{"n_layer": 10, "d_model": 256, "n_experts": 256, "experts_per_token": 6, "d_expert": 96, "d_shared_expert": 192, "activation": "squared_relu", "moe_layers": [3, 4, 5, 6, 7, 8, 9], "router_score": "sigmoid", "normalize_top_k": true, "routed_scale": 2.5, "balance_loss": 0.000904, "balance_bias": true, "init_std_router": 0.0211, "lr_router": 0.000629, "vocab_size": 27483, "norm": "rmsnorm", "norm_eps": 1e-05, "tie_embeddings": false, "optimizer": "muon_variant", "lr": 0.00171, "grad_clip": 2.0, "batch_tokens": [65536, 131072, 262144], "seq_len": 2048, "train_tokens": 689700000, "steps": 4802, "dataset": "wikipedia_en"}
Below are experts of layer 5 (counted from 0) of a mixture-of-experts language model. Rows are named router (the router's row for the expert), up (a neuron's input weights, with its number), down (a neuron's output weights, with its number) and show model dimensions 0-127. Each number is 128 + 24 x the weight over its row's rms, rounded and kept within 0 to 255.
After each expert's rows: "gets" lists some tokens that make up at least twice as much of what it gets as of all text. This comes from a sample of Wikipedia text that the model never trained on. Tokens count by the router's weight.

# expert 112
router [157 145 125 115 128 111 146 134 160 149 180 108 135 144 136 136 103 114 109 154 126 136 161 112 119  95 107 138 154 137 131 135 138 131  99 163 132  95 141 104 168  97 113 160 132  95 130 148 135 117 129 103 138 103  87 121 143 132 117 155 120 157 124 121 145 120 107 112 131 166 147 189 108 166 116 145 119 101 121 178 113 127  78 149 171 117 159 168 156 138 142 106  97 158 175 133 141  96 111  95  68 100 119 112 160 134 168 124 164 128 159 110 116 158  97 149 137 125 119 159 129 148 104 117  91  89 128 152]
up0 [108 132 135 121 109 165 101 164 151  87 117 121 114 149 102 126 138 119 184 135 175 109 150 156 124 112 104 147 148 125  93 135 124 133 100 181 135 113 163 170 147 118 154 147 126  79 117 114 133 145 128 131 153 172  85 166 130 135  99 117 105 113 103 145 124 132 155 159 123  78 153 113 119 195 132 137 120 122 110 143 121 120 114 142  90 136 110 188 101 118 142 172  78 134 161 116 164 131 109 106 131 121 122 129  83 104 155 107  90 128 118 137 142 145 108 123 142 164 140  99 140  98 149 134 123 118 119 118]
down0 [153 123 128 127 147 155 169 105 118 117 137  90 121 126 131 145 126 104 126 144 142 151 102 109  69 107 137 134 121 137 109 152 125 147 147  99  95 111 101 106 133 130 127 149 106 117 121 116 124 119 120 157 104 154 168 141 127  77 108 134 129 133  62 138 116 143  98  90 155 102 118 107 107 133 166 109 146 155 172 114 142  77 136 123  88 131 121 150 126 101 119 129 152 185 115 115 126 133 128 119 131  87 132 122 105 110 165 119 141 166  97 119 133 173 137 110 142 158  97 161 148 148 165 128 113 123 146 114]
gets: "one ", " ", "1 ", "— ", "One ", "one"

# expert 171
router [136 133 126 115 134  95 127 153 200 151 157 117 199 160 149 134  92 120 105 160 118 115 128  78 142 112 128 147 148 166 132 132 146 108 125 115 137 126 102 115 148 110 164 114 155 121 149 143 148 147 174  98 127  94 120  93 147 126 122 158 135 141 127 129 140 106 121 123 145 115 123 138 105 161 122 119 106 135 123 198  83 119 110 102 128 114 129 146 150 133 127 120  97 140 183 118 122 101 127 147  81  74 129 110 153 122 130 136 132 144 139 107 127 139  65 151 135 147  97 132 111 125 131 117 108 102 133 126]
up0 [113 172  75 141 188 126 101 116  94 147  92 143 123 128 136 125 106  53 108 121 120 151 131 102 117 167 131 143 124 139 167 173 119 105 106 131 151 164 141 130 114 103 110 104 127  79 117 126 132 131 123 132 147 125 157 131 136 148 122 115 145 122 155 131 105 133 150 117 135 142 191 122 163 143 101 143 147 111 144 144 120  93 131 116 129 124 129 111 129 177 142 146 110 146 142 132 163 126 121  78 116 115 161 109 149  92 119 122 160 136  97 106 136 164 106 122 135 166 106 110  92  99 139 158 114 119 179 121]
down0 [129 146 135 102 115 125 169 133 106 101 132 151 111 160 163 132 134 160 127 128 119 124 127 133 141 113 149 124 131 135 117 139 131 155 126 153 120 141  98 157 114 141  82 108 141 134 143 109 144 145  97  88  96 135 122 171 140 148 117  73 152 108 126  57 112 133  99 113 152 108 139 145  86 108  93 114 117 144 141 142  84 118 163 106 119 100 142 147 111 104 124 110  99 134  94 181 148  91 130 128 142  79 122 110 120 104 121 131 137 136 162 189 108 156 125 149 137 143 138 148 170 107 118 166 144 117  88 138]
gets: " ", "0 ", "1 ", "— ", "0", "2 "

# expert 235
router [142 165 113 118  98  95 125 157 153 109 111 125 133 151 142 119 125 109  55 116 134 129  88 149 126 162  91 139 130 160 134 145 157 129 119 140  82 113 128  66 162 121 184  92 147 109 111  78 143 134 124 130 143 115 138 108 139 138  88 145  86 124 124 134 152 118 151  92 136 124 154 138 102 162 122 140 108 141 143 130 134 139 128 159 120 164 157 133 110 106 138 130 144  93 163 111 113 137 100 149 139  88 130 110 136 143 142 101 161 121 153 101 102 148 103 174 158 165 115 155  61 161 159 126  89  71 121 120]
up0 [152 144 147 109 115 104 178 136 159  93 134 120 110 133  96 158 133 137 102 110  99 118 135  93 139  99 112 112 113 118 160  90 160 132  84 138 113 150 175 120 131 117 149 117  97 102 146 127 143 133  86  66 137 120 133 130 154 128 137 122 114  78 142 104 130 102 106 108 104 129 150 145 141 109 101 133  94 129 144  99 113 127 126 164 158 138 140 124 158  71 128 148 134 141 106 135 132 147  61 123 145 128 157 145 146  96 109 115 136 140 185  95 157 145  81 153  98 107 145 141 143 144  99 168 147 125 129 128]
down0 [106 153 126 167 120 155  87 106 144 153 134 100 146  80 138 176 119 141 134  96 161 154 116 138 140  96 130 158 135 143 130 137 101 120 136 115 140 128 133 154 121 162  97 135 104 163 158 126 100 152 100 141 140  93  76 151 118 149 114 153 158 176 159 129 130  91 130 171 126  70 126 131 119 103  84  77  77 154 132  99 163 131  88 143 116  93 132 187 133 159 127 165 165 157 104 111 129 149 137  97 143 144 124 100  97 138 146 117  99 107 127 167 127 111 138 135  97 116 135  98 158  65 103 131 101  89 113 153]
gets: "y", "k", "al", "z", "er", "a"

# expert 90
router [145 133 136 141 105 115 123 138 143 145 128  81 191 155 145 155  63 100 127 154 164 131  92  80 129 111  99 150 152 148 163 127 153 124 103 128  93  99 121 100 171 126 145 111 109 130 110  91  97 127 127 101 217 112 100 139 157 142 131 144 113 124 117 154 131 118 125 118 126 140 118  94 109 152  97 134 144  99 154 136 103 147  90 186 121 131 151 167 138  98 143 111 124 112 150 127 150 104 155  90 130  97 141 137 175 145  98 120 124 140 154 129 168 159 111 121 148 114  76 150 146 131 123  98 115  94 117 120]
up0 [143 123 137 103 134  82 115 108  99 146 153  94 120 126 143 120 148 137 133 117 113 137 144 111 134 166 109 176 127 108 128 139 132  95 167 119 114  79 133 109  99  77  97 123 191 132 196 142 122 144 136 143 148 141 110 154 120 126 152 141 128 100 120 132  80 134 101  79 112  92 128 134 148 113 169  91 130 120 166 107 110 118 159 118 126 133 151 135 139  95 141 112 124  83 132 174 114 144  92 136 150 157  98 139 156 141 124 103 116 130  62 155 136 128 108 118 165 144 122 125 116 171 120  70  87 124 168 147]
down0 [142 107 111 140 111 137 130 162 126 110 105 126 110  72 119  81 142 133 152 110 158 102 134 125 117 121 146 144  95 142 131 177 114 158 137  85 137 118 131 114 142 160 120 121  64 121 127 136 174 113 131 113 108 110 125 119 126 124 133 127 132 126 138 136 160 120 131 125 118 150 137 122 127 109 114 152 137 152 134 136 125 140 115 117 111 126 106 112 154 133 131 111 125  91 113 112  88 110 168 100 158 144 100  89 141 139 123 120 160 109 154 157 102 120  94  96 189 129 111 115 153 146 166 123 139 134 138  84]
gets: "of ", "first ", "-", "After ", "following ", "same "

# expert 237
router [123 149 154 119 102  97 123 104 161 157 143 126 155 158 159 114  80 103 135 127 148 138  90 115 150 114 114 145 126 119 134 149 166 133 137 152 111 107 122 135 168 145 151 108 116 107 134  91 112 134 106  72 127  84 120 134 111 124 103 140  93 136 120 163 153 129 137 102 133 158 106 116 117 129 111 139 143 118 121 167 138 131  78 143 113 126 175 138 124 122 142 144 139 120 130 128 140 112 121 121 105 123  91  92 164 158 175  87 162 121 141 161 148 104 104 158 132 108  89 160 139 120 107 119 119 102 122 136]
up0 [136 113 167 161 102 111 139 120 116 103 104 137 107 127  99  86 159 150 121 107 105 137 103 124 183 186  98 125 144 153 160 144 132 110 127 159 153 140 171 102 123 115 183  93 107 165 115 151 118 105 144 143 133 112 137 161 155 148 117 114 183 154 172  92 138 101 124 113 117 118 147 134 133 162 139 141  97 146 144 171 117 159  88 138 122 137  86 133  94 125 146 123 110  97 132 113 163 154  84  60  93 128 118 155 135 126 106 122 118  89 167 100 115 168 136 106 138 104 149 124 114 168 122 140 119  98 127 124]
down0 [ 91 132 131 132 164 111 163 203 116 152 145 200 160  78 124 124 144 177 128 163 118 117 128  94 111 157 110 123 145 127 141 131 115 126 154 123  96 127  91 148 103 115  91 138 109 123 138 127 129 111 120 187  95 139 127 151 128 152 143 120 150 110 149 152 147 130 147 157 146 118 119 105 111 113 168 139 122 118 125  86 131 105 104 155  97 108 178  95 142 149 103  76 156 106 116 138 139 131 152  83 160 125 134  99  83 154 129 124 101 178 140 125 113  95 125 132 154 127 118 148 158 167 156 108 107 128 127 128]
gets: "| ", "; ", "– ", "}; ", "----", "@ "

# expert 123
router [147 118 107 136 114 136  97 155 170 158 120 133 143 137 154 107 100 135 131 132 153 121  81 124 176 129  95 137 106 127 141 116 140 141 104 139 138 127 143 131 169 127 131 122 142 145 141  74 124 143 114 116 162 105 112 177 168 102 111 154 128 110 140 162 141  97 138 123 150 138 126 105 138 123  99 104 123 100 139 165  73 129  83 153 172 114 163 183 147 137 134  97 131  95 134 140 111 111 145 142 121 114  97 107 143 134 127 104 139 144 151 141 148 112  93 129 137 132  97 167  84 127 116  85 145 113 117 128]
up0 [167 118 153 107 139 150 112 146  80 120 113 134 124 142 139 100 137 129 134 157  60  97  70 116 124 150 124 157 102 127 110 145 101 178  94 171 132 133 110 127 146 155 143 136 167 176  95 136 105 128 142 123 137 152 159 146 153 170 148 129 162 124 176 104 143 168 110 142 126 110 127 166 103 110 116 141 100 126 169 159 125 127  79  98 123 160 125 165 152 170 143 143 152 138 143 151  58 152 149 134  79 104 114 120 145 114 106 144 151 128 131 137 144 109 142 112 154 127 118 132  98 127 115 117 140 126 166 121]
down0 [ 83 124 117 155 117 117 154 123 109 109 140 158 149 107 145 173 128 101 158 110 130 168  88 167  87 158 132  94 111  95 125 144 128 146 143 127 141 114 150 117 176 154 104 148 100  91 105 152 127  94 136 122 146 145 154 147 127 116 152 121 121 121 123 152 111 140 162 165 109 104 149 136 138 115 118 128 137 102 110 105 125 130 133 122 133 130 117 166 127 164 123 123 103 130 100 128 125 123 123 164 133 160 126 132 166 166 114 150 101 158 177 103 177 146 150 155 138 139 128  73 112  69 159 109 142 147 161 127]
gets: "of ", "first ", "th ", "List ", "Best ", "most "

# expert 42
router [116 119 130 131 151 105 159 124 156 183 133 142 167 111 168  97  85  88 107 128 134 120  97 122 142 127 126 147 146 119 144 146 165 125  93 162 114 102 126 115 145 137 203 129 111  80 149  88 137 118 124 118 128  88 123 155  86 109 117 155  92 175 122 146 154 147 127 117 145 139 113 125 128 130 126 150 111 130 126 191 140 142 100 140 131 124 150 154 122 131 142 136 138  78 141 175 132 112 117 110 117 130 116  84 163 147 189 102 134 126 112 158 136 135 132 170 150 118  97 122 135 104 104 126 110 109 136 138]
up16 [ 72 139  85 170 129  81 103 157 117 110  79 138 120 126 131 105  71 126 101 173 134 111 107 131 115 132 127 162 168 136 100 122  92  87 119 207 124  90 123 163 143 122 161 118 127 135 107 145 120 111 149 122 111 119 164 122 138 104  87 147 116 140 122 112  72 138  98 143 127 158 154 154  97 128 128 130  92 123 135 161 144 143 153 110 144 118 164 160 177 120 154 122 112 106 142 153 137 144 127 126 120 122  98 124  97 122 126 127 122 114 113 129 158 169 149 120 137 113 126 123 181 145 114 136  96 137 129 125]
down16 [145 117 154 159 108 134 150 136 133 139  83 132 121 151  97  90 128 117 117 155 118 155 104 116 167 109 127 110 133 136 123 130 121 112 166 123  99 152 137  91 100 184 143 142 141 126 117 105 156 111 127 114 100 144 146  95 112 162 119 129 132 103 131 125 133 123 135 153 159  97 134 167 122 152  87 146 109 151 100 144 138 105 140 117 152 105 156 135 140 159 132 108 124 139 166  95 116 128 161 104 107 146 144 129 164  81  92 142 132  92 139 106 114 139 142  83 148 142 134 144 139 126 168 134 109 115 147 142]
gets: "| ", "; ", "– ", "—; ", "\"; ", "); "

# expert 69
router [105 140 143 130 116 108 132 136 139 129 122 112 137 164 154 124  87 112 132 131 164 107 107 109 121 122 140 137 147 185 172 139 119 151  90 156 113 125  84  94 159 113 153  77 135  33 106 104 130 144 117 125 160 116 114 104 150 115  87 120 127 126 149 120 161 143 148 112 141 165 166  76 137 152 133 149 119 122 153 137 117 145  86 149 165 151 167 125 125 136 135 136 126 127 172 158 108 130 114 112 126  89 142 108 158 126 141  93 107 152 128 155 125 133 115 143 145 156 113 140 121 106 136  93 114 117 129 111]
up0 [123 137 151 157  98 166 124 145 177 133  91 138 149 161 139 160 121 117 100 118 100  66 126 106 141 119 119 103 171 122 161 131 112 146 148 105 139 149  82 125 116 164 104 140 164  97 147 125 117 148  70 141 137 149 158 136  90 153 150 127  90 157 116  98 152 162  84 125 117 127  93 131 137 149 125  81 137 126  94 132 119 174 148 146 115 108 120 106 112 110  83 122 145  82 145 103 139 111 148 127 153 123 100 122 132 162  66 116 109 129 134 150 100 113  98 125 133 129 135 124 110  73  94 134 118 121 152 141]
down0 [165 113 141 105 132 125 155 117 130  99 149 105 171  84 130 147 120 104  98  63 124 130 120 100 139  89 123 177 113  93 113 169 115 113 169 159 110 128 120  77 107 140 113 171 153 120 151 169 150 130 133 112  97  78 129 143 133 100 121 139 114 138 150 133 134 168 146  90 140  86 117 116 163 118  84  94  96 137 109 135 111 135 157 141 110 100 109 128 130  95 128 103 146 155 111  97 164 160  98 118 182 122  71 183 141 118 139 102 103 153 131 126 117  90 102 166 148 134 124 179 114 109 124 169  92  88 152 140]
gets: ". ", "-", "j", "z", "é", "'"

# expert 212
router [136 124 130 123  95 105 125 138 139 128 142 145 134 146 145  86 108  96  93 133 139 150 146 104 143 133  89 127 110 105 113 133 153 149 107 147 113 120 135  92 163 114 116 106 157  77 154 138 122  98 118 113 153  76 109 103  85 104 107 147 104 164 117 160 139 134 166  96 130 161 143 158 128 142 125 128 141 135 113 125 126 128  76 142 145 157 141 178 122 135 130 152 100 156 158 101  78 128 113 106 115 116 122  88 136 132 141 117 152 145 155  97 174 167 140 158 127 139 101 134 104 142 132 116 131 101 149 139]
up0 [158 161 111 153 164 118 156 128 152 123 151 168 127 100 142  82 149 135 140 115 119 181 120 172 154 111 141 178 161 127 107 104  88 155 129 138 182 129  97 118 146 131 126  59 134 146 139 131 115 116 107  95 144 135 111 106 121 135 107 103 107 142 133 153 132 106 128 166 130 155 128 110 115 109 117  79  95 138  82 155 121 149  78 135 102 133  82 140 118  79 117 132 146 144 143  91 118 132 119 131 164 113 110  93 127 142  76 104 151 123  85 149 157  97 131 142 101 150 141  93 115 125 117 110 142  70 126 117]
down0 [ 97  75 119 133  82 138 181  98  90 138 126 126 124 116 107  90  89 155 100 120  96 118 127 129 103 105 129 115 114 109 111 126 124 106 125 125 165 105 135 182 142 114 112 129 118 104 168 127 108 130 131 155 114 145 148 139  87 122 145 163 141  91 107 147 155 161 147 119  84 116 183 106 160 103 100 163 120 133 114 140 101 125 151 140 126 102 115 108  82 145 175 137 133 126 132 126  98 130 140 113 148 192 179 135 122 153 111 113  96 132 138  97 129 132 125 166 127 163 117 138 163 113 141 139 103 152  82 108]
gets: "- ", "| ", ". ", "– ", "\"", "\n "

# expert 71
router [133 105 137 106 110 117 141 105 150 163 156 117 168 157 160 110  64 102 117 137 107 107 136 141 151 128 183 160 140 127 147 168 159 128 113 133 125  99 158 129 130 132 178 116  88  77 125 124 160 117 145 103 122  90 154 117 109 117 107 149 108 114 122 142 147 126 134  88 141 148 117 122 123 129 131 161 135 101 145 174 127 143  90 148 116 117 164 151 118 136 151 121 106 104 148 155 138 129 123 154 101 129 131 105 136 157 189 110 131 120 168 159 152  97 131 162 127  90 115 113 135 139 140 123  88 115 126 141]
up0 [150 130 150 151 119 150 108 155 138  80  92 100 146 144  89  82  97 145 132  97 138 110 159 140 127 172 118 124 124 115 115 156 135 158 114 145 141  87 118 166 122 100 143 103 102 152 117 125 129 113 129 104 161 118  98 151 148 134 154  83 115 117 167 154 140 106 143 144 176 157 164 103 121  99 153 154 133  94 117 160 117 145 160 114 157 165 126 192 151 177 133 144 124 142 148 103 108 119 113 121 142 107 170 102  96 136 136 165 100 145 128 117 165 158 166 111 109 114 136 101 115 113 107 105 119 104 166  66]
down0 [153 145 125 110 172 118 148 113 146 127 135 104 138 157 110 131 110  90 150 121 139 145 129  85  98 139  87  97 136  87 102 102 140 154 147  77 131 119 146 164 137 162 136 120 149 140 136 120 167 122 138 106 146 110 105 130 161  87 141 122 146 114 100 102 128 119 133 143 189 119 117 134 113 139 112 113 100 139 132 138 130 160 114 139 143 112 156  85 161 125 145 172  92 112 132 108 170 131 152 167 158 124 106 119 128 107 121  96  91 131 150 156  82 141 145  96 121  81  94 163 112 128 124 115 153 143  99 105]
gets: "| ", "; ", "–; ", "—; ", "\n  ", "pen"

# expert 113
router [148  94 106 139 115 105 109 129 105 116 172 133 161 124 171 130 132 125 130 116 150 122  88  85 122 138 141 113 156 118 119 120 167 103 106 163 121 120 135 143 152  69 162  93 100 123 136  85 103 142 132 108 149 102 122 148 129 129 122 186 112 124 107 153 148 105 153 134 113 142 138 103 131 135 133 115  89  95 124 134 102 130 137 135 121  87 120 163 153 110 167 133 133  93 143 168  84  77 138 139 152 110 130  90 155 162 145  99 132 155 157 138 161 107  96 170 142 131 117 162  55 112 147 126 138  96 131 113]
up0 [119 124 118 153  93 121 137 107 154 147 131 160 111 147  84 140  94 170 149 146 122 145 143 141 153 126 139 142 118  87 121 125 173 143 143 119 182 185 115 119 158 125 129 138 140 128 130 119 106 114 144 101 111 151 116 136 101 116 173 132 123 171 110 102 171 124 151 130 129 107 112 118 131 105 144 146 117 136 136 109 127 150 120 122 121 132  91  94 115 118 157 153  81 154 131 146 112 118  95 123 131 160  91 160 172 123 123 131 154 170 133 180 137 141 112 100 134 131 137 153  71 150 144 122 115 127  80 152]
down0 [168  77 141 109  96 120 156 145  90 145  85 128 122 152 163 125 124 126 154  84 156 145 138 127 145 143 122 129 173  96 113 144 144 137 138 107 116 146 143  83 117 149 151 121 162  73 138 140  87 124  91 138  78 119 123  81  97 100 114 125 118 146 109 126 143 151  96 101 121  94 154 116 131  99  92 143 157 121 154 128 163 145 121 131 116 112 122 133 146 109 120 108 131 164 135  89 124 130 175 147 167 177 119 148 125 115 125 113 112 121  93 141  86 105 157 106 142 131 148 141 102 127 125 117 116 167 155 126]
gets: "of ", "by ", "the ", "de ", "from ", "between "

# expert 233
router [126 101 117 137 144 114 153 144 156 154 138 134 125 128 127 122  96 100 118 120 120 102 110 116 123 118 146 145 155 126  98 146 158 156 116 130 146 108 115 112 188 117 167 117 111  92 125 123 145 131 151 103 136  56 126 121 141 152  96 112 112 148 107 175 138 125 127  88 141 142 141 134 119 137 119 156 150 102 127 132 137 148  91 145 130 112 154 166 144 141 137 152 121 141 129 117 113 139 116 152 107 123 108  93 156 141 155 135 159 104 161 114 148 129 134 173 163 123 128 124 148 146 136 107 102 127  98 136]
up0 [114 127 115 165 145 175 124  71 155 154 152  63 150 156 113 188 120  95 130 111 136 133 146  97 129  97 108 145 126  96 113 153  97 144 161  96  93 118 118 119 153 117 125 152 147  95 127 144 150 100 153 173 108  87 154 124 164  74 141 181 147 141 120 123  82 109 113 140  91 133 162 102 126 173 119  95 125 110 145 123  98 128 160 139 108 115 146  86 108 115 135  94 114 136 137 128 108 162 135 141  78 112 102 144 122 126 105 130 126 138 160  88 134 116 111 153 158  99  96 118 148 160 103 114 128 127  97 144]
down0 [164 150 130 105 116 140  85 163  70 104 143 122 133 148 142 118 121 150 119 126 192  95 108 127 110 131 102 154  94 107 156 129 136 142  90 143 137  99 149 119 168 149 127 155 125 151 122 169 147 145 134 167 136 118  77 123 134 138 117 122 122 106 134 139 127 134 152 163 161 128 107 103 124 115  79 171 118 167 139 146 126 166  89  94  96 141 139 185  96 142 131 111 159 108 122 120  98 116  94 174 124 139 127 111 124 167 165 118 150 154 149 140 129 169 125  93 137 161 155 154 128  97 128  90 116  98  56 137]
gets: "| ", "; ", "– ", " ", "Notes ", "/ "

# expert 131
router [145 128 133 140 105 117 166 114 137 138 161 168 169 130 156 112 116 126 105 146 129 119  98 105 144 122 142 107  94 119 161 158 156 123  86 136 155 116 153 115 140 105 185 134 135 114 129 140 134 126 152 113 143  67 113 122 110 119 118 160 120 127 134 146 147 102 137 105 135 171 153 116 130 165 115 103 110 108 120 137  98 168 131 150 121 125 180 137 164 122 123 157 122 128 148 119 115 133 104  92 106  89 121 105 166 182 147 112 143 126 200 146 135 182 121 173 110 145  56 136 122 161  97  95 110  87 130  89]
up0 [166 142 133 134 125 139 137 127 118 149 130 154  94 143 101 125 155 170 112 164 119 110 103 109  96 102 115  82 117 117 120 158 133 110 113 130 154 151 152 163 129 134 176 128  99 118 116  93 140 102 141  62 114  97 146 110 114 121 123 165 126  92 139 161 165 167 153 167 130 144 128 122  81 127 137 157 124 130 118  94 118 153 117  99 130 129 122 160 157  96 124 120 133 130 161 126 135 142 109 129 122 125 120 115 131 133 135 137 151 125 122 145 110  95 111 147 110 113 128 136 147 169 104 121 119 115 122 125]
down0 [146  99 134 161 149 138 146 127 156 142 141 132 161 101 100 122 157 140 164 136 137 112 104 137 106 107 178 111 128 133 107 111 144 110 140 118 143 129  85 100 182 155 199 147 112 139 132 121 121 133 150 106 113 100 133 105 120 144 132 107 175  75 148  78 136 147 109 130  99 136 121 101  91  85 143 110 123  99 112 101 141 186 149 151 156 151 125  80 122 130 120 139 113 127 101 156  67 176 134 132  88 126 133 131  93 147 101 101 125 132 111 164 122 106 124 155 141 155 163 114 134 126 117 146 141 105 112 111]
gets: "the ", "of ", "with ", "on ", "The ", "to "

# expert 62
router [128 130 107 153 118 122 117 165 207 149 132 122 133 144 139 124 130 110 118 179 152 118 115 129 161 121 156 136 121 134 122 139 115 127 111 135 150 107 127  96 130 118 158 102 168 125 109 129 143 130 155  97 171  96 110 119 114 117 127 134 160 114 102 127 173  86 155 136 178 136 144 104 103 142 114 154 110 114 144 162 105 140 115 190 115 151 177 133 122 114 159 121  86 150 166 100 151 139 122 100 127  97 124 121 123 120 122 131 112 131 201 141 166 150 111 167 155 153 139 181  90 157 127 107 112 126 116 117]
up1 [174 134 127 139 127 126 112 107 139 120 160 107  81 117 111 135 140 129  62 128 159 121 112 140 190 110  80 144 119 164 153 118 108 140 121  86  98  88 161 100 105  97 125 143 131 132 107 152 125 110 125 117 155 120  76 134 127 131 162 110  86 125 128  97 136 111 142 162 128 140 147 125 144 107 121 122 146  94 105 131 125 162 112 176  91 149 134 170 114 154 160 140  86 148 123 142 137 134 138 117 150 115 133 119 116 130  93 110 120 107 144  92 119 124 102 167 151 126 132 194 108  74  99 108 116  96 108 129]
down1 [129 157 183 155 155 119 173 123 126 121 124 131 143 130 151  84 121 120 126  87 126 130 159 140 167 104 116 107 142 102 160 116 125 102  90 124 146 108  88 105  84 122 101 149 181 135 136 116 121 119 161 106 117 162 148 138 118 165 166 134  75 132 134 135 145 101 176  85 166 165 147 146 143 130 138 143 115 146 117 144 141  95 129 119 136 132 131 138 141 102 139 100  97 114 158 142 117 135 118 110  78 144 111 128 128 151 145 126 120  95 125  97 131  76 119  86 150 123 145 109  98  81 114 156 132 132  89 107]
gets: "- ", " ", "\n", "| ", "• ", ": "

# expert 87
router [138 160 146 145 135 146 137 152 145 152 118 157 104 135 173  89  86 142  98 132 127 118 151 109 137 123 109 172 178 124 128 109 140 130 121 138 124 131 138 112 169 115 139 108 106  98 131  89 139 131 150  94 147 106 120 138 150 127  78 134 149 152 136 165 159 118 127 121 183 117 115 114 128 119 120 117 114 104 156 119  69 146  88 138 118 143 134 165 146 140 174 143 134 125 150 162  82  84 138 124  83 135  96  86 147 135 149 131 149 149 159 120 129 123 102 138 169 102 127 144  56 180 106  84 148 114 122 142]
up0 [133 155 111 104 124 115 127  87 153  69  91 122 117 125 110 138 107 116 143 150 150 167 170  87 141 103 120 123 131 160 155 117  85 130 114 199 140 124 122 144 179 141  54 100 182 100 128 151 111 103  97 155 125 123 140 144 141 130 109  89 184 144 131 117 155 137 128  89 121 121 141 158  91 138 153  90 127 111 134 116  97 141 106 133 114  90 137  83 112 142 102  91 112 124 128 123 108 128 118 202 116 120 154 125 101 114 101 123 133 103 147  96 123 134 150 164 145 138 144 160 138 120 118 133 127 115 128 142]
down0 [124 141 155  96 135 123 151 135 127 124 162 129  88 145 116 108 177  85  72 114  95 136 141 132 154 135 169 132 137  88 110 112 108 121 137 162 148 107 131 156 123 128 150 133 151 104  99 114  83 134 116  93 122 133 190 138  77 115 125 150 146 102  79 102 108 104 171 135 133 136 141 101 111 139 184 113 112 123 129 135 166 152 141 130 134 121 128 157 139 144 168 120 119 156 145  94 125 154 156 124 124 136 138 145 126 148 139 105 128 113 108 134 134 139 134  77 128 128 116 126 130 142 113 137 144 105 140 174]
gets: "\n\n", "was ", "a ", "of ", "==", "first "

# expert 186
router [132 123 126 112 102 132 138 101 149 118 140 140 147 143 141  86 128 130 105 160 155  98 122 117 163 113 129 156 113 132 115 130 146 135  98 138 127  95 127 114 152  84 128 116  95 118 112 152 106 126 129  85 168 103 121  96 154 147  78 140 137 125 133 176 118  76 172  98 145 161 125 112 103 131 140 133 107 101 135 104  69 136 121 135 130 143 143 132 169  75 105 157 147 138 152 141 148 119 104 156 119 121 113  88 123 143 142 126 143 200 179 144 114 144  94 173 154 141 108 165 103 143 124 111 145  96 132 125]
up0 [165 144 111  95 142 130  97 103 119 132  83 166 157 105 134  92 122 145 108 123 115 113 158 165 109 151 100 163 103 149 156 137 125 160 128 138 158 143 173 123 116 124 164 119 155 148 124 136 117 125 109 155 125 155 124 121 118 108 148 140 136  52 121 124 172 142  81 113 109 151 169 113 142 117  95 135 124 142 150 130 130 143 159 103 131  92 105 139 118 142 129 105 128 119 132 166 104 167 152 162 117 121 116 146 122 118  64 136 131 132 105 138 117 124 104 150 142 102 160 101  58 149 137 141 147 138 130 167]
down0 [155 157  72 142 105 122 115 126 135 111  92 128 138 145 109  89 141 154 146 126 143 104 166 141 157 128 139 124 152 132  97 129 173 138 162 163 122 144 175 161 131 114 112 100 137 135 104 111 100  84 122 131 157 130 107 143 123 115 131 111 141 106 155  72 129 148 131  62 125 125 144 132 150 157 161 141 107 108 154 120 109 187 149 131 117 145 103 133 171 114 104 136 119 117 115  84 112 117 140  94  99 128 149 188 180 120 140 135 151  87 155 171 118 106  91 106 169 134 104 104 109 125 120  73 178 139 111 113]
gets: "the ", "\n\n", ": ", "species ", "family ", "Genus"

# expert 86
router [106 110 100 121 101 103 124 138 160 138 145 138 145 124 151 107 114  83 104 130 139 114  80 125  94 117 122 151  96 132 114 166 110 135 125 142 131  90 117  78 139  95 126 105 136  94 111 101 157 104 127 127 156  98 124 172 109 144 107 153 139 116 146 161 155  97 134  57 166 159 155 104 129 154 119 124 127 128 132 154 121 152  99 157 139 118 161 106 142 104 151 162 106 104 126 136  94 110  67 111 116  78 117  83 160 155 168 103  82 143 132 133 105 119 137 150 131 120 123 140  96 162 165 119 127 104 126 168]
up0 [147 172 129 108 148 146  96 108 173 147 100 152 144 114 110 186 127 107 167 164 132 129 130 122 126 130 116 114  67 108 123 137  84 128 166 100 124 154 167 186 162 126 149 134 154 113 115 104 111 135 141 140 144 127 137 119 155 171 108 111 148 116  62 161 183 152 120 161 166 159 120 184 111 132 123 140 102 135 114 117 131 134 124 157  97 119 102 126 127 147 103 173 113 125  82 133  72 135 146 145  92 138 109  88 149 126 129 126 139 134 141 121 105  91 127  95 152 126 136 167 107 137 139  95 120  96 117 102]
down0 [103 117  92 130 100 128 123 101 144 155 123 148 108 109  63 169  94 133 115 154 117 116 120  89 124 122 142 158 146 129 122 116 134 160 104 101 141 103  96  65 145 118 137 134  57 144 129 143 115 128  92 101 142 132 152 158 139 125 153 131 131 119 109 114 155 122 122 155 101 150 134 156 152 138 144  84 166 107  97 117 145 134 159 105 184 115 170 132 168  93 144 179 126 170 122 124 122 102 168 161 138 128  87 168 154 111  97 103 126 113 108 124 108 142 151 109 144  83  97 111  83 122 171 104 144 119 110 136]
gets: ", ", "s ", "d", "and ", "'", "who "